Weights of a small mixture-of-experts language model, trained from scratch on English Wikipedia.
Size: width 192, vocabulary 12325, 38.1M parameters.
Experts: 48 experts in each of 9 layers, 128 SwiGLU neurons an expert, a softmax router, a shared expert of 128 neurons.
Training: a variant of Muon for the experts, 796M tokens, 4396 steps.
Below are experts of layer 7 (counted from 0) of a mixture-of-experts language model. Rows are named down (a neuron's output weights, with its number) and show model dimensions 144-191. Each number is 128 + 24 x the weight over its row's rms, rounded and kept within 0 to 255.
Before each expert's rows: a language model's description of what the expert responds to. This comes from a sample of Wikipedia text that the model never trained on.

# expert 3
What it handles: Subject pronouns, relative pronouns and auxiliary verbs starting a clause in biographies, such as he, she, was, has, who.
down0 [112 147 139 132 130 184 131 158  52 134 141  98 129 107 137 123  97 158 110 130 124 116 127 142 110 142 136 156 156 151 143 121 149 104 120 146 115 111 127 155 109 112 158 134 122 142 128 109]
down1 [136 136 126 168 158 123 137  90  78 145 147 117 137 161 151 118 138 169 145 128 148 113 146 128 105 119 143 100 135 128 102 162  95 147 105 124 139 118 147 143 138 154 110 127 128 127 126 112]
down2 [131 137 164 126 145 162 148 117 135 177 153 135 142 114 115 113 124 106 104 133  82 107 126 126 166 125 108 120  78 141 103 117 113 139 109 150 160 135  95 140 124  74 160  79 133 126 125 148]
down3 [107 149 154 124  98 109 144 149  76  90 137 159 110 133 139 115 132 136 135 124  86  88 181 107 116 169 156 147 174  91 110  97 126 113 121 101 139 163 106 101 145 112  94  52 130 119 125 152]
down4 [ 94 132 134 116 148 123 177 153 107  95 141 126 122 120  99 139  96 140 143  82 170 135 134 129 129 136 123 137 113 125 137 146 169 143 158  85 143 153 118 133 138 116 133 164 146 106 123 114]
down5 [118 162 159  70 127 141  94  84 140 132 107 107 147 131 158 121 117 159 151 168 116 138 131 133 144 125 161 126 137 138 136 106 139 146 146 158 122 108 128 140  89 102 141 168 142  76 136 116]
down6 [132 134 100 134 133 160  63 125 172 110 140 108 176 124 125 133 155 122 111 147 144  95 100 148 106 136 135 135 141 150  79 131 101  98 107 105 135 134 179 111 141 109 147 132 113 143  93 119]
down7 [136 192 116 143 187 120 126 106 118 153 122 140 128  96 148 180  87 116 118 120 118 144 145 137 127 114 159 137 133 148 121 160 157 115  97 127  75 102 120 133 168 109 164 112 184 116 132 139]
down8 [118 161 129 132 112 175 157 141 112 106 100 170 108 140 146 150 117 148 128 102 117 125 115 121 159  73 102 122 149 150 130 137 113 142 134 158 131 134 168 147 105 104 128 111 130  38 147 128]
down9 [ 90 149  88 123 122 167 137  76 121 111  91 106 143 139 145 113 100 106 126 118 126 134 167 106 175 136 128 116  96 146 136 118 113 103 128 149 122 146 141 147 133 159 140 124 140 126 114 126]
down10 [122 138 125 132 106 119 103 130 150 113 116 117 120 103 125  99 131 118 188 145 141 110 128 153 146 109 115 167 113  98 110 156 124  85 130 133 107 122 147  84  87 172 132 145 163  67  83 162]
down11 [139 138 140 179 114 136 132 148 127 105 133 122 112 112 131 139 150 152 112 104  93 100 132 118  56 132  83 122  87  91 130 141 169 122 168 118 140 122 108 143 161  96 147 103 139  97 109 120]

# expert 6
What it handles: Number tokens and written numerals in tables, statistics and infobox fields, such as page counts, vote totals, years, six, four.
down0 [116 149 141 122 119 138 116 148  98 118 104 147 121 103 143 155 122 122 113 110 133 146 119 134 138 127 161 104  97  79 110 148 132 159 116 128 105 158 129 123 134 154 139 144 131  89 137 123]
down1 [ 77 140 158 130 109 126 109 148 148 107 138 110 192 148 112 118 136 119 135 163 150 159  33 144  90  98 142  88 113 129 139 135 143 117 160 160 128 157 141 113 148  98 157  96 113 137 108 105]
down2 [118  86 166 121 104 116 109 132  90 105 102 170 175 190 152 134 142 147 141 120 146  87 137 110 140 147 129 107 113 155 135 165 179 107 113 114 102 142 151 133 146 112 143 114  97  99  91 114]
down3 [165  58  94 108 114 122 149 130 130 168  94 131 131 141 133  66 109 161 128 128 151 116 108 113 134 165 124 116 127  65 135 107 122  85 150 113 156 140 105 116 102 112 170 125 168 150 135 136]
down4 [138 131 153 129 127 114 151 106 155 120 104 110 122 118 139 151 117  72 104 153 117 107 105 133 138 133 129 145 122 124 147 188 107 145 122 130 127 117 141 177 152 120 152 122 122 125 146  92]
down5 [124 136 129 143 131 171 132 180  77 139 106  76 175 196 141 168 104 128 144 120 121 122 144 104 147 117 131 123 188 130  73 143 133 156 124 113 100 127 115 137 140 133 149 123 102 107 109 115]
down6 [123 160 126 126 126 129 103 149 128 116 151 149 130 143 165 156 147 105 138 130 124 122  88  94 118 128 146 100 158 150 142 131 158 138 118 128 113 139 119 139 150 122 172  99 151 120 114 127]
down7 [ 97 139 168 173 137 153 115 136 137 107 145 124 137 128 163  93 102 113 152 114  80 140 129  73 142 152  97 131  93 132 131 122 159 140 140 155 122 104 143 129 150 116 133 162  81  94 167 139]
down8 [145 159 131 189  88 100 117 130 134 129 136 136  99 162 109 112 150 116 133 122  97 134 132 144 139 105 150  94 134 119  86 121 125 179 140 136 185 121 152 120 105 180 124 153 142 145 116 105]
down9 [130 130 104 128 135 103 198 112 127 130 125 127 118 154 106 119 140 128 146 150 144 165 137 132 133 123 132 122 137 106 149 165 134 163 176 168 118 164 137 159 110 124 142 108  97 158 176  96]
down10 [123 109 117 102 112 164  92 134 119 140 137 174 128 110 162 123 138 131 179  95 124 118  95 107 115 150 132 155 166 151 104 131 125 172 121 153 137 101 147 130 146 123 137 130 114  80 157 161]
down11 [109 130 145 133  96 153 122 115  99 114 156 124 139 140 133 135 162 165 130  91 134 163 141 151 134 112 124 125 123 140 122 111 131 113 117 129 147  99 149 120 144 157 117 177 113  77 100 111]

# expert 22
What it handles: Common nouns after the, a or a possessive, often followed by of, such as rest, project, campaign, contract, search, plan.
down0 [139 178 156  94 132  88 131 114 122 131 140 148 128 109 100 148  69 160 147 159 129  82  73  90  93 176 143 161 124 102 140 155 106 150 105 106 147 127 105 149 113  79 172 100 169 155 133 111]
down1 [ 85  85 128 101 109 117 147  92 111 132 127 172 120 101 205  93 141 148 109 137 133 117 130 162 140 108 162  95 116 118 117  87 162 122 135 101 142 141 141 147  84 154 141 123 118  94 121 185]
down2 [142  86 163 128 163 131 109 114 112 102  86 135 133 100 112  93 119 103 149 115 139 128 146 160 136 138 115 116 110  96 182 130 144 128 113 181 122 129 114 151 132 116 187 136 146 168 132 174]
down3 [144 123 144 121 126 121 132 119 125 138 144 102  97 138 149 100 143 141 150  86 127 128 114 111 149 140 180 145  94  97 116 104 127 132 126 104 129 136 110 168  76 140  96 185 148 141 135 119]
down4 [135 130 115 148 104 201 188 120 137 125 120 124 130 108 107  95 138 137 104 121 107 145 148  68 109 145 135 107 157 139 135 157 131  93 145  93 137 136 115  93 102 166 143  66 130 143 138 108]
down5 [134 114 153 149 123 121 152 157 117 151 125  95  88 107 172 110 139 141 114 143 131 109 104 135 128 117 126 107 157 129 141 145 116 118 141 130  95 155 164 148 146 152  91 148 110 147 162 137]
down6 [126 143 116 113 141 105  87 116 131 123 128 160 106 129 160 153 116 132 147 164 157 109 130 145 158  78  91 135  79 157 115 122 125 121 135 152 156 128  80  94 143 165 167 137 168 147 134 130]
down7 [120 168  89 132  95 126 117 138 133 112 102 124 140 178 119 140 143 126 174 117 122 109 123 154 150 122  75  97 119  96 142 136 114 150  85  78 148 155 154 159 126 100 130 133 130 122 104 113]
down8 [117 145 161 115 164 127 122 117 169 117 158  94 166 121 126  93 136 134 112 134  99 113 148 120 126 134 126 127 153 134 146 151 123 133 120 143 119 155 114 144  95  94 144 109 104 127 149 155]
down9 [134 133 117 176 134 107 130 131 135 128 132 130 112 137 159  97 190 114 138 103 111  73 128  75 167 115 143 164 114 154 113 106 107 153 131 140 104 149 128 114 161 138 118  81 150 160 123 123]
down10 [117 137 120 138 146  94 132 170 109 164 183 139 150 161  97 128 119 153 114 138 121 165 132 120 113 116 159 111 155 151  96 123  72 150 135 132 115 144 122 145 106 127 104 142 114  90 106 150]
down11 [115 150 110 148  91 151 103 155 134 176 189 130 150 148 109 134  76 119 131 146 118 133 131 148 143 156 131 123 111 124 107 102 105 133 137 111 130 150  99 113 136 140  80 104 134 110 128 130]

# expert 7
What it handles: Letters and word pieces inside non-English proper names, often with diacritics, in tables and rosters, e.g. Žel-j-ko, Ł-ukaszewski, Má-l-aga.
down0 [136  91 142 145 110 140 115  95  95 120  96 121 125 149 137 118  85 115 164 146 123  76 103 169  85 128 137  92 124  94  86 101 110 180 134 156 139 150 125 136 134 127 155  95 169 135 125 156]
down1 [ 90  99 115 132 123 147  93 148 122 133 148 137 144 134 131 145 113 131 139 152 109 114 100 131 135 126 110 120 119 144 120 117 142 101  91 147 131 148 152 147 157  88 125 159  84 120 149 159]
down2 [140 179 130 144  85 158 133 114  98 142 124 166  91 164 120 112 150 127 141 135 117 153 117 127 152 131  80 139 103 131 119 107 157  89 114 131 106 111 164 102 132 107 101 107 124 158 120 112]
down3 [136 106 129 111 103 102 163 123 124 114 106 142 144 177 135  95 120 114 132 102 139  88 112 130 120 146 156  98 116 142 127 113 140 135 105 149 130 145 172 120 158 125 124 129 149 134 136 143]
down4 [109 151 139 122 125 149 150 173 155  88 132 136 115 131 161 146 113 182 142 110 107 152 111 146 125 123 116 133 119 165 146 101 170 126 143 125 120 137  87 151 140 166 112 125 165 150 163 156]
down5 [146 161 101  94 127 109 170 106  91  88 138 130 125 114  79 137 145 125 103 144 128 137 137  91 158 135 117 112  60 149 124 157 113 156 148 119 106 153 143 137 119 122 128 121 145  84 106 156]
down6 [149 162 107 133 126 126 173 166 146 115 117 118 120 180 110 155 112 142 115 118 190 122 135 107 151 123 127 110 127 144  85 150 164 112 128 119 100 121 123 134 103 169 125 126 162 114 127 113]
down7 [116  78  95 100 129 132 106 110 120 118 148 174 101 127 162 122 117 107 124  98 139 127 122 133 107 124  96 165 160 117 116 125 123  80 118 146 143 147 157 115 114  99 143 132 124 127 138 121]
down8 [127 103 145 113 146 149 152 169 132 102  67  65 148 121 158 111 110 162 138 133 130 143 130 131 121 118 106 134 147  96 133 101 125 125 131 123 188 120 146 107 117 117 136 138 150 134 115 143]
down9 [144 148 128 109 139 120 105 115 108  95 119 174 114 121 122  88 176 112 112 129 156 116 132  90  93 131 127 127 140 145 120 122 111 119  96 168 153 124  95 112 142 150 116 112 132 135 127 111]
down10 [101 124 161 128 128  99 145 174 176 142 142 140 136 121 149 166 113 117 135 118 120 125 119 136 150 122 132 110 139 137 171 127 104 101 160 109 151 133 122 137 132 173 167 133 129 131 134  68]
down11 [ 97 117 120 134 133 155 171 117 118 137 135 119 157 161 158 112 102  92 159  95 159 104 123 130 126 135 100 126 133 112 132 113 162 116 145 119 131 120 155  87 116 130 116  93 113 143 147 134]

# expert 44
What it handles: Capital letters and letter pairs within acronyms and country codes, often in sports tables, such as CSKA, EFL, NASA, CYP.
down0 [136 108 111  92 141 132 113 139 116 140 102 103 158  90 123 128 161 131 166 106 108 122 142  92 148  91 167 154 113 158 123 152 112 135 137 104 173 152 125 128 172  94  81 146 115  76 136 130]
down1 [144 108 114 100 114 134 103 140 142 135 146  92 139 120 143 125 150 152 128 146 121 117  96 155 136 144 166 153 189 157 117 144 147 143 111 104  99 119 155 103 130  85 139 135 127 162 139 138]
down2 [140  81 133 137 146 125 107 122 127 140 150 100 153 126 118 124 120 101 147 124 144 128 113 145 150 120 199  94 108 136 116 139 161 157 114 102 115  96 111 148 106 112 113 110  86 172 142 146]
down3 [176 114 149 161 114 100  93 133 130 137 153 119 137 111 110 121  74  97 142 142 154 124 158 107 143 115 104 128 176 128 137 109 142 150 109 124 133 135 152 107  87 121 108 143 120 161 162 132]
down4 [ 93 165  79  82 167 119 144 136 124 163 120  84 129 160 121 158  94 108 112  89 116  96  82 146 145 114 128 112 145 113 146 106 120 150 122 138  95 140 153 173 143  88 115  86 129 143 187 127]
down5 [ 88 147 132 142 148 131  96 118 126 134 144 126 159 105 148 154 157 101  95 121 139 156 112  81 140 160 167 160 147 139 162 168 147 154 190 115 126 133 133 123 103 102 111 109  94 117 138  95]
down6 [127 122 151 134 135 142 113  92 125 158 129 144 169 143 207 104 167 109 131 153  92 122 117 131  85 106 143 101 108 135 133 144 160 141 131 125  98 136  85 134 145 150 129 126 133 145 184  95]
down7 [109 103 129 117 136 146 141 131 143 148 127 109  87 113 157  94 139 146 134 155 141 119  97 104 139 166 153 152 118 160 144 141  68  80 108 193 105 129  72 103 158 113  84  73 137 108 114 101]
down8 [102 140 147 140 131 118  84  73 155 154 154 129 152 129 128 143  99 106 127 134 112 179 111 104 140 114 102 112 138 101 145 136 139 142 124 152 165 142 172 113  96 150 119 131 140 113 121 104]
down9 [153 148 136 138 136 121 178  86 122 133  84 134 133 123 100 143 112  88 103 155 117 145 160 122  77 141 180 153 170 113 135 141 141 144 127 114 127 111 118 110 138 125 133 142 130 158 134 117]
down10 [123  98 160 117 160 105 143 156  66 145 163 108 130 128 110  94 176 130 169  78 153 129 119 124 140 145 127 136 143 157 106 111  94 147 101 132 141 141 139 143 125 116 107 145 117 127 141 125]
down11 [123 146  91 110 108 106 138 127 149 150 164 173  99 117 126 115 128 131 138 143 114 122 159 144 119 122  97 109 146  97 142 156 144 134  94 136 140 100 188 139  81 119 156 124 133 134 117 135]

# expert 30
What it handles: Inner pieces of scientific, medical and Latinate words, especially in taxonomy and anatomy text, such as ul in pulmonary, Tele in Teleostei, yg.
down0 [110 117 156 120 100 199 102 128 155  86 150 137 136 135  92 128 119 141 141 123 156 122 149 134 154 162  89 138 124 123  97 160 130 133 157 123 166 156 145 100 136 104 129 115 118 131  93  92]
down1 [142 113 121 125  89 134 129 150 152 128  83 137 148 169 134 129 161 148 170 129 103 138 166 137 106 141 150  89  82 131 135 115 119 115 112 119 120 171 124 136 102 166 194 111 137 153 128 158]
down2 [116 151 171  93 142  99 115 152 134 121 144 125 141 109  85 114 116 118 100  80 139 121 111 111 150 120 161 101 150 122 158 171 121 102 120 134 108 146 109 146 135 118 128 106 131 146 140 107]
down3 [124 129 145 123 163 160 129 119 176 135  96 135 140 141 108 113 130 143  92 114 100 147 179  87 134 121 182 130 108 152 109 138 102 105  84 154 100 135 116 138 123 130 166 146 127  97 116 129]
down4 [133 133 145 114 117 131 118 126 115  92 153 122 182  71 118 120 123 106 119 140 154 140 142 111 122 152 130 148  91  84 161 137 109 131 139 148 104 115 190 126 145 138 191 117 151 110 130 183]
down5 [130 119 106 140 154 140  87 160 101 154 128 142 119 150 144 104 109 110 144 116 116 174 192  97 150 131 141 100 171 154 155 139 134 115 149 156 149  97 157  98 140 106 135 159 112 136 169 144]
down6 [143 112 133 107 172 132  82 110 179 179 128 164 127 177 147 114 109 136 173 114 130  93 141  93 159 116 146 116 112 136 153 106 139 123 111 134 152 133  94 144 124 153 121 117  56 116 144 147]
down7 [150 151 146  95 111 127 138 122 140 120  93 141 125 141 114 107 112 141 132 123  92 107 126 150 122 140 130 126  65 141  84 113  59 112 115 128 122 144 126  91 105 127 157 158 147 165 136 157]
down8 [112 154 117 119 133 144 189  91 125 136 124 156 105 115 120 121 141  87 123 126 147 129 136  99 129 119 126 104 157 165 154 115 127 125 109 117 135 149 153 139 133 146 144 111 114  96 122 135]
down9 [127 124 114 112  72 140 154 155 129  98  71 136 120 149 148  94 143 162 130  80 127 115 144 133 133 130  96 103 160 154 137 161 127 117 122  86  91 140 173 111 145 134 145 135 150 162 103 139]
down10 [110 113 107 132 101 152 111 117 120 121 118 154 118 135 143 139 141 108 116 157  99 149 146 150 139 140  84 167 110 121  91 102  76 135 101 133 119 108  87 158  86  86 142 144 115 140 126 123]
down11 [127 126 117 150 127 173 115 106 155 132 127  98  75 165 146 114 118 181 143 101 163 122 114 144 146 125 106 140 120  83 155  98 140  91 184 128 165 126 146 144 106 136 163 107 132 123 165 133]

# expert 33
What it handles: Full stops ending sentences, abbreviation dots such as U.S. and S.A., and decimal points in numbers, e.g. 231.4, 2.28%.
down0 [131 110 124  91 110 133 155 121 166 129 154 103 117  98 107 178 131 141 131 118 115 101  80  96 170 115 127 174 125  98 112 163 121 119 125 126 134 134 129 138 135  81  79 143 177 131 100 131]
down1 [116 157  99 129 142 182 139 149 106 136 151  86 157 131 135 114 125 144 119 105 116 163 104 115 132 120 131 118 134  66 109 108 139 128  98 106 115  83 139 137  97 111 109 126  77 120 156 111]
down2 [111 170 143 130 124 102 147  90 132 154 120 130 164 141 133  94  88 140 115 116 176 110 155 130 135 116  93 153 146 115 156 137 149 104 144 118  71 127 131 140 113  90 118 114 136 147 147 102]
down3 [156 133 136 109 111 171 163 132 133 141 152 139  87 120 149 128 103 156 147 128 132  80  92 117 159  94 130 143 152 104 139 128 144 120 200 122 149 142  79 172 149 143 169  84 133 128  80 109]
down4 [127 111 112 143 122 147 135  90  69 131 108 131 109 123 109 128 146 162 125 152 136 107 130 147 126 109 139 119 121 155 104  99 148 151 129 134  94 108 113 155 137 119 112 130 178 137 149 135]
down5 [143 121 113 114 160 127 100  83  63 145 132 103 151 117 109 128 170  88 105 202 148 106  96 152 141 115 129 153 140 132 164 129 110 109 143 115 119 150 119 134 107 177 100  86 103  99 138 149]
down6 [117 152 115  89 150 125 102 134 107 149 133 134 133 149  89 100  99 109 116 107  78 160  81  87 163 140 114 131 167 143 105 164 149 112 115 143  77 167 124 132 108 114  86 123 166 169 127 152]
down7 [171 180 104 126 156 161 124 161 127  92 150 142  77 137 151 103  82 148 115 147 111 125 113 109 138  99 175 160 112  84 151 124 154 120 126 135 165 101 160  89 174  85 130 124 162 157 113 128]
down8 [129 121 167 111 124 161 147 139  96 138 155 180 144 128 139 144  95 138 122 115  94  96  88 150 125 116 154 179 118 114 123 163 194 139 115 148  98 136 120 131 110 133 156 160 164 127 157 144]
down9 [134 180 102 162 134  97 203 132 127 144 109  97 115 131 107 114 144 106 169 136 122 138 131 112 151 148 106 123 133 121 165  94  58 137 137 146 103 120  91 124 106 128 143 116 131 114 163 146]
down10 [178  93 108  82 159 116 148 146 103 187 149 120 133 160 115 105 119  73 126 111 146 102 136  99 128 117 115 109 124  98 163 141 134 126 114 147 121 148 138  90 134 107 106 173 171 140 154 116]
down11 [119  58 101 132 100 122 126 149 134 139 149 119 108 107 154 141 156 108 159 171 134 137 101 104 116 114 144 115 145 104 101 120 166 159 102 133 126 117  96 134 184 108  87 116 111 126  72 151]

# expert 17
What it handles: Opening brackets and quotes after a name, often holding codes, years or language names, such as France (FRA), Norway (IFPI), Smedsby (Swedish).
down0 [108 139  71 146 123 189 134 151 134 114 117 109 141 124 139 132 105 148 127 138 169 110 146 150 103 139 106 146  93 139  90 135 159 128  99 132 180 107 166 134  81 135 163  89 126 158 113 117]
down1 [110 149 110 115 161 141 160 150 129 130 146 140  79 111  86 120 153 130  96 109  99  97 105 145  87 102  97 114 189 154  90 113 110 149 149 120 121 119 107 127 112 141 141 120 163 131 193  99]
down2 [121 102 170 153 128 161  96 131 141 141 127 191 117 136 135 135 127 121 181 124 100 141  84 116 100 155 134 107  76 101 136 152  78 126 106 140 123  95 120 133 161 135 157 125 160 133 118  84]
down3 [126 124 123 117 131 138 109 107 161 148 169 152 146  85 162 115 132 140 151  90 156 152 126  91  98 139 133 162 122 146 116 116 194 106 118 137 153 121  78 136 127  83 152 125 120 170 128  67]
down4 [167 134 127 148 159 116 113 130 120 148 113 122 117 116 137  92 152 123 109 141 107 123 112 115 103  93 107 172 133  98 140 183 100 115 113 118  86 124 147 185 114 139 156 114 112 100 163 167]
down5 [146 122 129 131 145 124 128  80 123 145 122 151 168  70 142 102 129 132 142 129 105 158 103 129  98 125 158 146 101 113 104 147 125 140  96 150  90 133 161 142 155 134 116  91 133 145 113 115]
down6 [142 156 142 132 113 115 156 129 144 125 144 112 129  94 107 115 121 126 131 133  92 176 127 167 103 110  54  91 120 127 117 137 146 145 110  81  91 121 149 139 157 119 112 125 121 165 137 149]
down7 [126 127 126 171 141 120 103  67 130  93 114 126 113 160 125 122 145 111 114 160 155 109 127 115  90 118 120 109 135 140 135 157  98 157 133 137 117 132 144 139 116 159 117  75 147 138 149 121]
down8 [107 115 112 192 185 110 101 111 124 124 159  65 159 122 141 127 126 118 172 138 130 126 138 128 175 141 129 118 135 145 143 127  92 160  96 107 103 115 150 157 132 118 108 146 115 102 172 143]
down9 [115 124 179 147 113 121 144 132 185 151 122 144 102 127 100  97 108 126  83 150 126 121 115 122 134 129 130 137 104 154 152 176 118 126 127 160 102 159 122 156 112 157 143  72 140 133 116 118]
down10 [ 92 173 104 174 127 114 140  97 127 133 107  91 123 167 129 142 125 122 113 146 139 107 127 180  78 106 119 135 121 136 125 189 118 131 139 111  94 106 152 120 145 128 118 133 117 121 102 129]
down11 [128 105 100 159 168 155 129 148 145 110 151 139 111 129 118 152  86 144 113 124 132 139 129 143 116 115 109 138 123  97 146  70 110 173 113  71 132 132 136 126 135 124  95 169 131 135 150 117]

# expert 23
What it handles: Ordinal words and suffixes like first, second, 5th, 2nd, plus place-name prefixes such as New, North, Royal, usually after "the".
down0 [120 116 150 119 154 120 126  91 146 146 111 118 159 124 133 127 152 183 155 122  93 200 141  92 108 128 129  78 118 153 171 107 125 125 171 104 128 125 106 149  97 130 127 150 111  79 131 152]
down1 [159 132  93 134 150  84 161 151 125  87 166 108  85 136  91 160 143 138 137 128 135 143 131 115 125 158 105 176 123 123 160 185 157 131 160 147 148 103 115 127 106 111 135 127 129 123 139 138]
down2 [125 125  63 168 132 131 180 119 161 100 176 104 158 154  87 113 134 160 115 125 126 117 167 121 120 126 108 143 144 124 127 107 170 123 110  85 118 108 126 102 134 155 140 117 127 117 105 125]
down3 [134 129  97  88 132 116 164 127 127 100 115  83 131 140 122 107 169 128 116 143  97 150 144 115 136 103 100 209 118 169 149 158 129 116 110 136 105 127 100 127 128 129 135 104  84 110 116 138]
down4 [125 116 156 160 123 134 146 176 132 122 159 131 109 186 144 115  89 120 107 119  99  97 109 128 141 119  87 124 119 130 102 112 112 154 108 120  79 107 124 125 131 155 119 120 152 146 141 125]
down5 [139 128 137 132  95  87 115 138 159 115 105 128 123 123 139 123  89 131 100 131 130 142 183 149 157 104 151 123 108 116 137 105 136 145 141 132 141  94 195  99  88 142 159 114 132 139  97 127]
down6 [126 132 138 144 141 122 139 111 131 184 101 168 110 116 178 123 154 113 123 135 103 134 155 122 104 115 143 115 117 151 119 125 146 135 174 139 162 126 119 103 105 101 146 139 128  74 142  79]
down7 [ 89 164 119 107 159 121 155 125  93 155 124 117 124 136 106 138 115 103 148 115 161 121 117  97 138 148 141  98 137 133 100 137 152 152 134 125  78 135 124 141 177 137 126  98 121 110  83 118]
down8 [100  79 181 101 142 117 103 156 134 101 123  88 124 146  98  82  93 107 150 130 128 126  95  90 149 172 111 155 159  96 112 150 114 149 153 143 118 162 141 137 131 153 110 120 108 146 131 119]
down9 [142 177 115 109 128 149 118 160 124  80 160 137 159 128 125 135 128 100 142 148 114 137 159 156 124  94 127 131 151 138 127 146 117 116 155  97 105 147 122 135 126 153 129  82  97 110 127 105]
down10 [133 138  86 137 154 185 115 119 150 165  91 125  95 128 152 123 103 114 135 143 116 126 117 145 116 116 111 182 145 124 142 121 157 143 107 113 137 158 119 133 131 152 100  99 121  89 144 147]
down11 [ 60 171 150  92 106 119  92 166 103 160 179  95 150 133 143 114 161 148 137 159 181  87 102  93 132 154 114 125  91 131 112 136 129 146 131  98 116 113 139 131 139 153 114 153 117 135 103 202]

# expert 9
What it handles: LaTeX math pieces, dollar signs and numbers in formulas and tables, such as $E$, _{, \left, $3 million, zeros in score columns.
down0 [144 143 112 162 148 161 127 106 128 128 134 151 126 134 153 129 133 153 173 165  78  99 167 151 106 137 125  68 123 100 158 138 106 118 105  90 109 111  67 127 117 108 118 116 135 102 103 141]
down1 [134 111 110 109 111 158  88 135 122 123 113 133 148 136 128 110 145 130 112 124 117 150 126 123 118 151 103 129 126 133  73 110 110  82 134 114 123 137 120 124 139  91 108 115 139 146 146 128]
down2 [140 109  97 125 154 193 134 130 148 131 158 138 148  93  92 137 169 151 151 115 129 109 107 131 115 131  92 145 103 193 130 119 136 146  96 158 133 144 124 165 159 136 120 109 134 156 104 132]
down3 [109  94 140 138 141 131 138 133 123 130 107 148 128 135 110  90 145 108 133 119 134 125 152 149 156 122 162 120 158 127 119 134 168 146 140 142 127 138 116  97 129 124 138 149 130 120 141 121]
down4 [109 142 104 110 109 116 125 157 135 138 116 147 119 146 188  95 127 102 117 106 157 103  92 111 159 149  58 105  92 119 122 144 113 134 126 159 146 113 143  76 138  79 138 104 126 149 129 104]
down5 [139 164 146 115 131 133 125 142 125 133 103 132 119 131 184 121 122 127 142 134 102 137 149 107 130 138 161 122 109 139 172 153 112 120 109  93 125 132 117  93 120 111 122 119 109 173 144 124]
down6 [100 109 129 139 168 111 125 163 150 111  97 151  98 110 123 167  93  63 128 190  85 114 144 130  98 116 130 105 115 131 110 125 164 140 130 140 131 161 153 134 145  83 138  78 120 132 102  88]
down7 [136 142 118 132 162 141 148 153 120 125 117  88 144 118 106 125 130 174 146 112 169 146 104 105 114 109 190 154 130 159 122  85 111 154 169 128 104 122 118 162 137 114 120 141 145  66 106 140]
down8 [129 150 139 151 128 157 120 145 122 125 141  92 121 132  71 171  93  87 120  95 146 145 127  93 152 140 121 141 156 136 134 124  82 148 119 145 192 136 161 147 123 123 103 131 110 159 139 123]
down9 [132 135 135 142 129 111 130  93 112 125 171 150 151 126 134 146  89 114 105 147 139  98 102 125 134  95 134  93 110  88 137  85 129 100 146 153 127 151 143 122 111 149 124 124 159 148 163 129]
down10 [181 104 143 116 155 101 152  92 116  96 132 162 127 168 148 131 139 129 153 129 140  78 115 139 124  94 180 161 115 153 100 137  90 138 160 103  86 143 121 111 103 159 137  95 153  90 108 137]
down11 [150 138 107 111 138 117 131 142 155 124  97 151 147 142 129 143 133 150 147 103 124 154 160  99 139 150 148 137 132 186 131 120 134 140 120 151 147 124 145 141 154  98  87 113 124 114 145 107]